python train.py --num_hidden_layers=13 --hidden_size=128 --n_experts=96 --experts_per_token=4 --d_expert=32 --d_shared_expert=64 --hidden_act="reglu" --moe_layers=[1, 2, 3, 4, 5, 6, 7, 8, 9, 10, 11, 12] --router_score="softmax" --normalize_top_k=false --routed_scale=7.89 --balance_loss=0.0046 --balance_bias=false --router_z_loss=0.0001 --n_groups=8 --groups_per_token=3 --init_std_router=0.00639 --lr_router=0.00147 --vocab_size=4074 --norm="rmsnorm" --norm_eps=1e-06 --tie_word_embeddings="early" --optimizer="muon_variant" --learning_rate=0.0071 --beta1=0.9 --batch_tokens=[65536, 131072, 196608] --max_seq_len=1024 --train_tokens=525400000 --max_steps=4507 --dataset="wikipedia_en"
Below are experts of layer 7 (counted from 0) of a mixture-of-experts language model. Rows are named gate (a neuron's input weights, with its number), up (a neuron's input weights, with its number) and show model dimensions 0-127. Each number is 128 + 32 x the weight over its row's rms, rounded and kept within 0 to 255. Numbers have three digits each.
Before each expert's rows: "comes after" lists some tokens at least twice as common just before its tokens as in all text; "gets" lists some tokens that make up at least twice as much of what it gets as of all text. This comes from a sample of Wikipedia text that the model never trained on. Tokens count by the router's weight.

# expert 57
comes after: " to", " the", " was", " and", " is", " he"
gets: " f", " s", " t", " g", " w", " re"
gate0:127151121029148107096122184145169142108111192144199178140169111042110173110156103093119137083118096098134075118119124154134128069092119164134088152157128141123147146156179152167178115071117101139166137070158110123211119128152067067139151144107148100130074179126085139177172144119150116111102110125152091103066099125156135132144131143099093130135164103116136133124150117168090096146133
up0:117106130090131146118124105086154104144122134145155109142134083157077102086124109111095090163101086097144110161094158097191149183078085104155127136091148187116100131140117112102100130158127158055113145088191168150158194158162159158072123130194117142105064117146109169149070091076071162145147109137139097089129177122139104127122122121051134130184175145079129101141196140105142123119174
gate1:109167109195159155094128142117117178142139160147151155122161112139069122080095141169126208107094108089130107134151100106177215135170168122184177144123141115098215119132146112108117190139104082136137122153167151092172135162125164161083125099174107080121137077102132100149154189123097137105104146066119166106102166107145101119111124129133075126186115081120069130162151131137149127160182
up1:177117107194130127087104100132108201210090105149146117100156182113122116142084169128108089133097130136106161169126136141154145092094134089137147072169107137164123147133126123121052209142091125079109167081130165126128094185167153056107070146101112139095097131188070129128111128151160105144126148135054135168150092102157112122136149143131159108101188094112139149089149142132192139096122

# expert 62
comes after: ":", " in", " on", "|", "In", " January"
gets: " ", ":", " January", " March", " September", " December"
gate0:109128129151134097151093116120121110157141188134138090062093136144162139179112165167168079040087128106091150073151079124110114125161085155115114097134105150111140174110146094154160086209153130175053130148193159106100100129152117136081103091127143117135136115173132133097123110125147109124134103255154132134108126107086100146108150121156114131086177117108086141154149097168108111099103
up0:105116117181166166117178099147148129140122115113126092128133098126124112089151144158042159181065143115164113159085117175152131108128123096097109176186175124163128131173092106158037163072117113147118150151157140150149124077159040175069134175113148070153077137119113147127113094122148103117108170147116148089168124114041111104084119119193120117132148148122116140165139172095146106159146
gate1:146120076175082145105106143090154096150077104167125136157154148101071113093167107109172125190144087123147117110097197135164109147150113108054128179118110147129142141101106063156080124160112148123158074068164088128166094122055088116176104126174165070157167146059142105133157127090184124120104153144070139161129124109099148146110132084126075179066103112128152111138141135126160118119105
up1:134124133124051143129151137131174084122149149097176082097122141119117119136083143154103104118119198164083133144167071121164158159144120178233106102084140150141125146107101080118132156116132080083122177077110113154089162129119153097122116184059050107163196106184110097150133175082104131169053111138121147133106131072148154160104113111130137144113129141131122126109099108112104084100176

# expert 12
comes after: " a", " the", " and", " to", " was", " an"
gets: " s", " c", " f", " m", " l", " p"
gate0:154186054164141161136147072135173171146152140095191182127099100113128149155136098110154107134111095044134065146148130161132135130088143149132146135162092147132123134134088143210100133178112150144132087155077121116095100107136150116116147024086070134154214123115164118071090144142162093133093159178146163126139108134191098122162162149138118135122155162139163172128147145097104145119132
up0:170194156120110107094097063130074094159119138146118212116157122128126088142105158106123025104122111136143149090095131068099119079114124117076141174159147124083126139124120177108102106134137104126050075147124140094095123113170194122105114096096158130090161143130130109079112160110194138142163071127109094139229096160106150155103133169106169134147135102111111158146150156130159152146144
gate1:056119139125120165125134156163098083086089110136105115091135176124116148029142135145201107174142084143098163113155153159173164153150132148152102112115113137094132142085164035151141122116141090097114120149106073112047123107117090102139120098102095137111108107111108132151157134090142098140138096145143108082153126146027140077141096113091118080118148153217152124137124142082164172097121
up1:176123094060145124118125107143162158072134052141055134104121123143117169067090071137162101086170105113139114142121147156135094104159198114131098186143103112115143135154153057112090131095140101204128123100147169135107086183134097116050145119127136103098108198124140129047125148183115156139134114060152149074122136114117148127127124146111129118191151107101154133163183102105134139131113

# expert 39
comes after: " of", ".", ",", " in", " that", " by"
gets: " the", " a", " The", "The", " his", " an"
gate0:114062097099184108111111125150156117164086098114098057129169101132192079109106130144140173102085126107156130117110105159174084126086148147148104184111172163108156157107172124118148096085122061142125111075117165142128115164109095092099066123139156135079171144147141068185101163116139133123125069158199140170126139137150103174131161134086100130161166046134131133088084084135163164133121
up0:137122106130095118140145016099186150128099092113096157135166030177121133090149134131111157121167177156118122223118182119124160124155076133093153181123134180121135112153116130119111122179154143100166119082123125143120123112135062177120102126156123095162126086138184108129124130098134092120176150203055139121106127107107098156160146153078171151060120093147115150128111105107102138126108
gate1:127129122095147079128142106136129098164136091131120105158094151141144105095138091142172145119109149137225129035093156112157142155130126119102144120140131111145151151114107072142106137163133168131090126137090102084089125114077155188101095156160183133091168101127119101035099139127113199092136155107188138131135147142088124048093095152067144146109080122112108176057153125141149201111155
up1:107107117103075097153092142114096094119150107088156087101156143122132153111149097095162138103147165131125119131119115159161116144092052144085149157135114063126104142120093208096073132109058135144110039099134132109135128182166115081129138153152107069149112165181134135113098106117176197066137079096105157161122116170094093132144128138074146167154171106109215116133143109123062099117125

# expert 94
comes after: " |", ";", "0", " for", " with", " on"
gets: " ", " a", " the", " |", "0", " an"
gate0:126126123086118084085092176130112087132173130150127135113141104147108148088131097132124099113108154107140130178104127095130193178056105116105117151255140124194124105187148084164099181152113126177125168099132148156157117180128138101140121197161146089144096094159126148184095141112176124175118143070129133129119140167159086128166147139145146108097072136155139146122215142086103149146153
up0:163163154100113158098124111102079108166154120104075108101114114185147139195128128104165076205163130051192157146126171061121113104129127132142151175103129072104083176123081067137146125141123096088158116155122124159112130144130096124112108116170116106167184107142114086122161101184117081117109158119117146160109148145159219110176148110060134135150075154115118161071141124139167112148108
gate1:131157138136188155096190064118120138161108123138119145142096156121171106116124094129137140098075077074141116158110178065105096092097136138136139088090163133112104092159184164135145144147155166162115102140188121110138174159077135108154158106170108090170201115089136136054126143133171106176094161086168123122177141170099073111135064106166133122074109135089077173104107134162160146090142
up1:140124171147152151148112112145138129057176109109106070076115166128147141129077160131093121181130110142099177084107123174117132134169134129182088131171173164075134106128149131169101150061157143102119131136127125129164133110153185104130122023129083120147103148147123159184190124119154133077183055094131089154147086156140100102119156184119122143098102139097084126147041129091113122139086

# expert 86
comes after: " to", " he", " who", " of", " with", " the"
gets: " a", " the", " his", " her", " he", " that"
gate0:098115125108086140117170083139156100151133148160138124125099083125141098157112162115146157145089147119204136085096117072122133158128085108067139128176147107110134156135138117067148078136138178167107147110086124117098107146104039247158135138155152128134147136145120151117144099125149124119032098154157054123142076185045129128089135129153144192129168147125144125117072127124125104133139
up0:170121138156155153158091133166124140135132088154132112082102109116132068039163219127188159121182173123106112118125169151170165115042105128129142078127145096117136157118142165155092167135161104129145167114073099157068181108162153097140147186068113136138147157124137169064195164145130156131133135078141118102152146092081152143138167105131143144197103117140098152117153122088106133156106
gate1:144109151153083126076079145133119121140156104150146117104161052174179130153101092104115156154153179177172133177120133121114137212140166128142114160135161116157154140101136128171097112107154138155094076117184105125155089128112111164142118150096130156034131125143129141095118113146145107201140126069164120160141142139081127147107153088100094164131136186100126164120078085143217131059066
up1:142082148081113076186118130187076204101112115136141154159161129112147116145116085137136124122108176093092144124200132124099125181134128149164113151133135098171127151113182135115064119182150118158065125102163142129152151122082169065116129123191137153207161152096120140135097131099149194103154139099077160146067133141133080112152136142066171125135157074117102110173088107127187162126133

# expert 13
comes after: " of", " in", " to", " for", " on", " with"
gets: " the", " a", " The", "The", " his", " an"
gate0:093108117147141117117116150147116188162116118114166125100152101178098120118181136126170153164101145047152121144126137163076118106160102156099098129133104122074126150065125111144149186211133096085084143045113086142131119149155135065175054137174125170066148112144096123081172155094120086087142172093130171109124163134152189134132124127091103127147119093156078096129127115119135186076110
up0:104113114085150115151108148057129018154209142104151115144141188135125177060155160120141107094185126087078143153138123116128134091126105166087127137100139126142157160098133118106136123120125245136077141153136138168078156118100148166145108149106127110082099124118185130135108140188116157147143145131126060135073146208157075197139140135142128115122105136122109128152147115147096156126102
gate1:227162120206112133106128109133178150135101104124098088100099151144133191174069113149193127140090094097068118073096159123087140164124144142054178122126172178115084112176133095143090070134146157163119130135156144115094103144119189130113113115130133110099122167191078119120136137138145111137165072125146136104108100126108140152148137146140091130061185114074173098106130125126064131154131
up1:164061072111107092157104119127153112157154091130080124082118163191111095165138122112136163121173059156187106175126109137124127210104116146095113115168154166124150173133130108104105109155153138082136101126165095116096138163149070144147084124153068101212155074172172100165143114104129108136155097203126113091124136138102140134111120159161151124064154112126170179110117095100160111182090

# expert 10
comes after: ",", " was", " which", " to", " is", " that"
gets: " is", " was", " be", " are", " were", " have"
gate0:125082135131120081072126137128139152097130102126112132150163096172055159060198117093146115141145119127153120141144142168133141202130117127103107160183162168105079136140135177125143138163159133147050085134145128125084136111117129136110132116140117045121163161083170129078147132099094112188121096138183157183071108113107082123122154171108083204063113139092116092144151137100128114193097
up0:121109107185169138134161131108140151134091177087106146158141067163109139160097126156065118121165185118157135151146130150124116158217189122117136121160149091144155103147114162144069139117155070098195098086111137096173130142191097131133186127081174081164157155078122131055132131154119167169231151094110138109132117168122128102113150097147090124126085180092149141146091115149128136139124
gate1:095145132137098132112144105128120196107130099173106118116092103088211091143138128114138181149124138052160120104040097195155134090116092113179132152110184121134141089123141125213150102130177096142126084123100115129137074109171201079092119115129110142078128142059094162074127169152159073153118146126152151091114145113081116124130108151110070133128151138140148141095131075128162093107170
up1:080131109090129146180193100130089181147099118071127126124107191189119153153094143171095137153179145092154155164101052140143119115134098186161163154125179194168118139069114123099174153122113105151113114127140148107113165092129083162098186142139081121078208110086153104113153152159116156112123134149179162153143118120126140110134135109153159133163099130150165125118056162110103131053173